{"num_hidden_layers": 14, "hidden_size": 224, "n_experts": 32, "experts_per_token": 2, "d_expert": 128, "d_shared_expert": 128, "hidden_act": "squared_relu", "moe_layers": [0, 1, 2, 3, 4, 5, 6, 7, 8, 9, 10, 11, 12, 13], "router_score": "softmax", "normalize_top_k": true, "routed_scale": 1.5, "balance_loss": 0.00717, "balance_bias": false, "router_z_loss": 0.0001, "n_groups": 8, "groups_per_token": 2, "shared_expert_gate": true, "init_std_router": 0.0116, "lr_router": 0.0011, "vocab_size": 25921, "norm": "rmsnorm", "norm_eps": 1e-06, "tie_word_embeddings": true, "optimizer": "adamw", "learning_rate": 0.00241, "beta1": 0.9, "beta2": 0.95, "batch_tokens": [32768, 65536, 98304], "max_seq_len": 384, "train_tokens": 246700000, "max_steps": 4183, "dataset": "wikipedia_en"}
Below are experts of layer 6 (counted from 0) of a mixture-of-experts language model. Rows are named router (the router's row for the expert), up (a neuron's input weights, with its number) and show model dimensions 0-111. Each number is 128 + 32 x the weight over its row's rms, rounded and kept within 0 to 255.
After each expert's rows: a language model's description of what the expert responds to. This comes from a sample of Wikipedia text that the model never trained on.

# expert 30
router [135 121 140 105 123 101 135 114 100 131 144  53 132  96 128 169 142 126 157 101 138 183 138 124 169 156 161 130  81 150  67 115 114 133 135 219 132 122  85 115 147 119 126 114 131 152 110 115  99  76 108 125 156 114 181 156 121 113 174 108 130  83 168 115  79 123 168  95 138 137  97 108 118  68 100  85 152 150 139  63 135 103 125 141 141 117 157 101 100 163  85  86  66  75 157 106  94 132  71 116 131 119 115  89 110  95  66 186  55 105 141 167]
up0 [156 135  76 113 139 113 135 132  79 134  54 142  67 165 155  96 186 171 155 119 164 147 177 122 172 132 168 103  97 126  80 122 127 180 140 128 229  83 129 107 124 174 133 144 147 121 118  91  96  82 161 134 149 146 106 113 161  57 157 112 135 131 100 115  79 148 139  85 133 142 183  93 132 122 136  99 125  75 134 132 102 162 124 141 130 172 103 109 137 104 120 166 101 125 145  90 167 104 119 134 106 127 139  81 108 124 133 140 130 180 162 113]
It responds to: Infobox hyphens and numbers. Line-initial hyphens in infobox field lists (- Born:, - Location:) and digits or numbers in tables and statistics.

# expert 5
router [151 138 119  79 152  82 146 161 110 102 111 131 102  99 136 167 142 124 126  90 110 207 127  80 154 158 170 126 106 118 130 125 103 190 104 202 185 101  87 130 108 159 143  91 159 130 168  88 118 124  97 117 185 116 153 138 125 133 195 121 142  72 126 121 121 171 181 123 154  93  90 116  93 131 107  55 100 141 170  95 195 112 159 146 170 160 162 141 137 160  96 147 108 129 126 130 124 103  87 141 124  89 136  90 120  76 123 184 107  96 111 128]
up0 [142 104  94 139 188  83 105 143  57  98 109 149 114 133  82 149 158 143 136  94 102 124 146 106 117 142 122 126 130 107 134 177 102  66 145 188 103  66 118 150 136 150 152 182 103 122 173  93 115  92 121 118 157 171 180  71 152 151 152 113 129 148 150 120 128  63 125 145 124 120  91 136 195 119 128 180  72 109  96 158 136 133 166 152 149  91 112 122 144 221 130 149 122  66 148  95 196 140 100 112  86 172 133 171 123  98 113 125 170 153 134 104]
It responds to: Verbs after subjects. Words right after a subject or auxiliary in narrative prose: auxiliaries and main verbs like had, would, to, suffered, announced.

# expert 25
router [114 126 148 101 132  96 157 122 124 156  99 118 122 107 166 130 117  91 164  80 116 127 138  93 131 128 138 108 108  68  73 153 138 193 142 142 158  64 108 135 132 166  59 102 111 135 122  75 148  85 134 104 175  89 175 185 160  92 169 151 107 138 171 112  79 120 154  73 143 121 141 142 133  98  60 103  50 139 133 141 172 163  97 123 146 159 166  89 134 146 162 107  80 116 189  60 106 133 108  96  75 121 133 103 145 109  97 175  93  94 161 154]
up0 [ 61  74 150 102 176 127 136 168 129 128 192  87 110 143  85  93 166 112 123 192 112 122 169 104 147 136 148 111 181 152 115 136 118  77 147 131 127 148  68  90  84 163 163 151 112 140 122 171 156 164 107 138 178 132 117 123  97 161 136  76 153 113 102 104 138 185 158 105 106 135  94 118 114 166  74 163 165  99 142 126 117 110 125 145 130 157 136 177 165 123 162 142 139 182  42 123 128  87  96 157 157 109 161 140 140  86  92 160 156 149 168 113]
It responds to: Determiners and modifiers. Articles, possessives and prenominal adjectives before a noun, such as the, a, his, its, 's, largest, possible.

# expert 7
router [141 137 165 107 156 114 151 142  93 181 123 126  95 131 115 147 148 138 119 109  99 191 118 124 168 149 145 130 140  92 115 107 128 128 136 140 116  72 166  98 132 101  94 112 137 115 115 122 111  42 143 101 181 135 211 156 128  90 120  89  94  87  96 131 111 155 153  96 165 111 133 176 146  92  89  89  95 187 103  82 120 121 164 139 144 135 171 139  95 109 162  89 137 145 140 109 148  86 129 138  91 138 154  88 130  90  86 101  71  97 137 185]
up0 [178 137 162 152 103 167 110  94  93 126 143 140 162  87  95 202 141 121 114 155  59 136 115 108 116 125 157 140  99 159 159 120 121 121  89 130 118 158  83 151  86 146 162  88 130 106  91 123 123  80 123 119  80 154 154 108 152  86 112 115 182  88 125 107 121 131 137 104 187 157  23 149 123 102 140 133 149 171 103  81 134 174 146 125 170 114 144  72 132 143  88  88 115 102 108 143 136 140 138 146 170 135 114 151 151 154 142 167 148  95  61 132]
It responds to: Numbers and years. Digit groups in years, census populations, incomes and table figures, such as 189 in 1896, 484 in $36,484, 201 in 2015.

# expert 19
router [114 174 178 101 149 106 144 141 120 145 127  96  49 112 151 135 138  72 121  95 121 148 102  70 149 190 148 102 127 136  68 149 132 150 139 145 130  92  72 126 121 166  73 119 100 134  91  99 169 115 132 110  89 108 187 163 115  62 172  70 110 102 117 128  82 147 163 116 136 114 149 121 112 108  51  94  99 166  80  80 176 133 119 193 138 173 172 139 131 103 126 131 118 159  98  94  99  82 134 136 107 116 127 102 100  99  64 152  92 123 165 169]
up0 [168 108 152 132 133 142 136 164 143  67 152 118 131 163 109 142  81 186 123 133 116 200  87  84 114 161  56 178  59  99 138  90 114 201 106 166 197 163 124 111  99 105 141 157 147 171  82 121  87 136 109 129 173 111 155 166 163 149 149 138 109  71 130 118  72 117 110 155 148  85 170 151 128 139 159  65 130 170 151  85 142  57 126  95 186 123 148 129 131 102 106 136 122  96  85 129 127  99  85 131 137 149 131 136  97 113 135  91  38 142  39  87]
It responds to: Verbs after subjects. Forms of be and past participles or predicates right after was, is, were, such as was, became, taken, founded, located.

# expert 0
router [ 99 114 135  61 164 102 181 168  85 173 115  82 146 118 150 144 120  84 119 135 111 161 126  86 148 140 107 103 127  96 123 134 118 168 135 164 110 105 117  95 147  98 125 117 137 155 157  92 156 108 131 123 173  94 136 136 105 102 202  74 137 123 119  79  96 111 218 100 176  97 109 117  89 117 142 136 137 109 152  63 180  98 139 141 132 161 187 101  96 158 190 120 116 171 126 138  66 111 120  72  90 133 116 108 130 125 116 105 111 137 118 157]
up0 [159 149 153 149 170  67 167 136  83  99 102 110 158 162 123 121 144 113 145 116  89 199 140 179 164 137  85 149 169 137 119 136  74 127  90 102 154 124 118  74 103  61 135 138 109 130 125  57 126  85 139 164  96 158 142 123  99 125 136 108 136 160 140  95 106 154 202 155 100 170  86 127 109 115 149 154 112 101 147  73 138  91 160  60  72  94 174 131  89  70 111 112 134 148 125 115  93 188 136 137 134 127 109 115 125 142  94 164 131 128 123 130]
It responds to: Conjunctions and prepositions. Function words joining phrases, mostly and, with, of, to, by, including, until, as in "from silence to noise".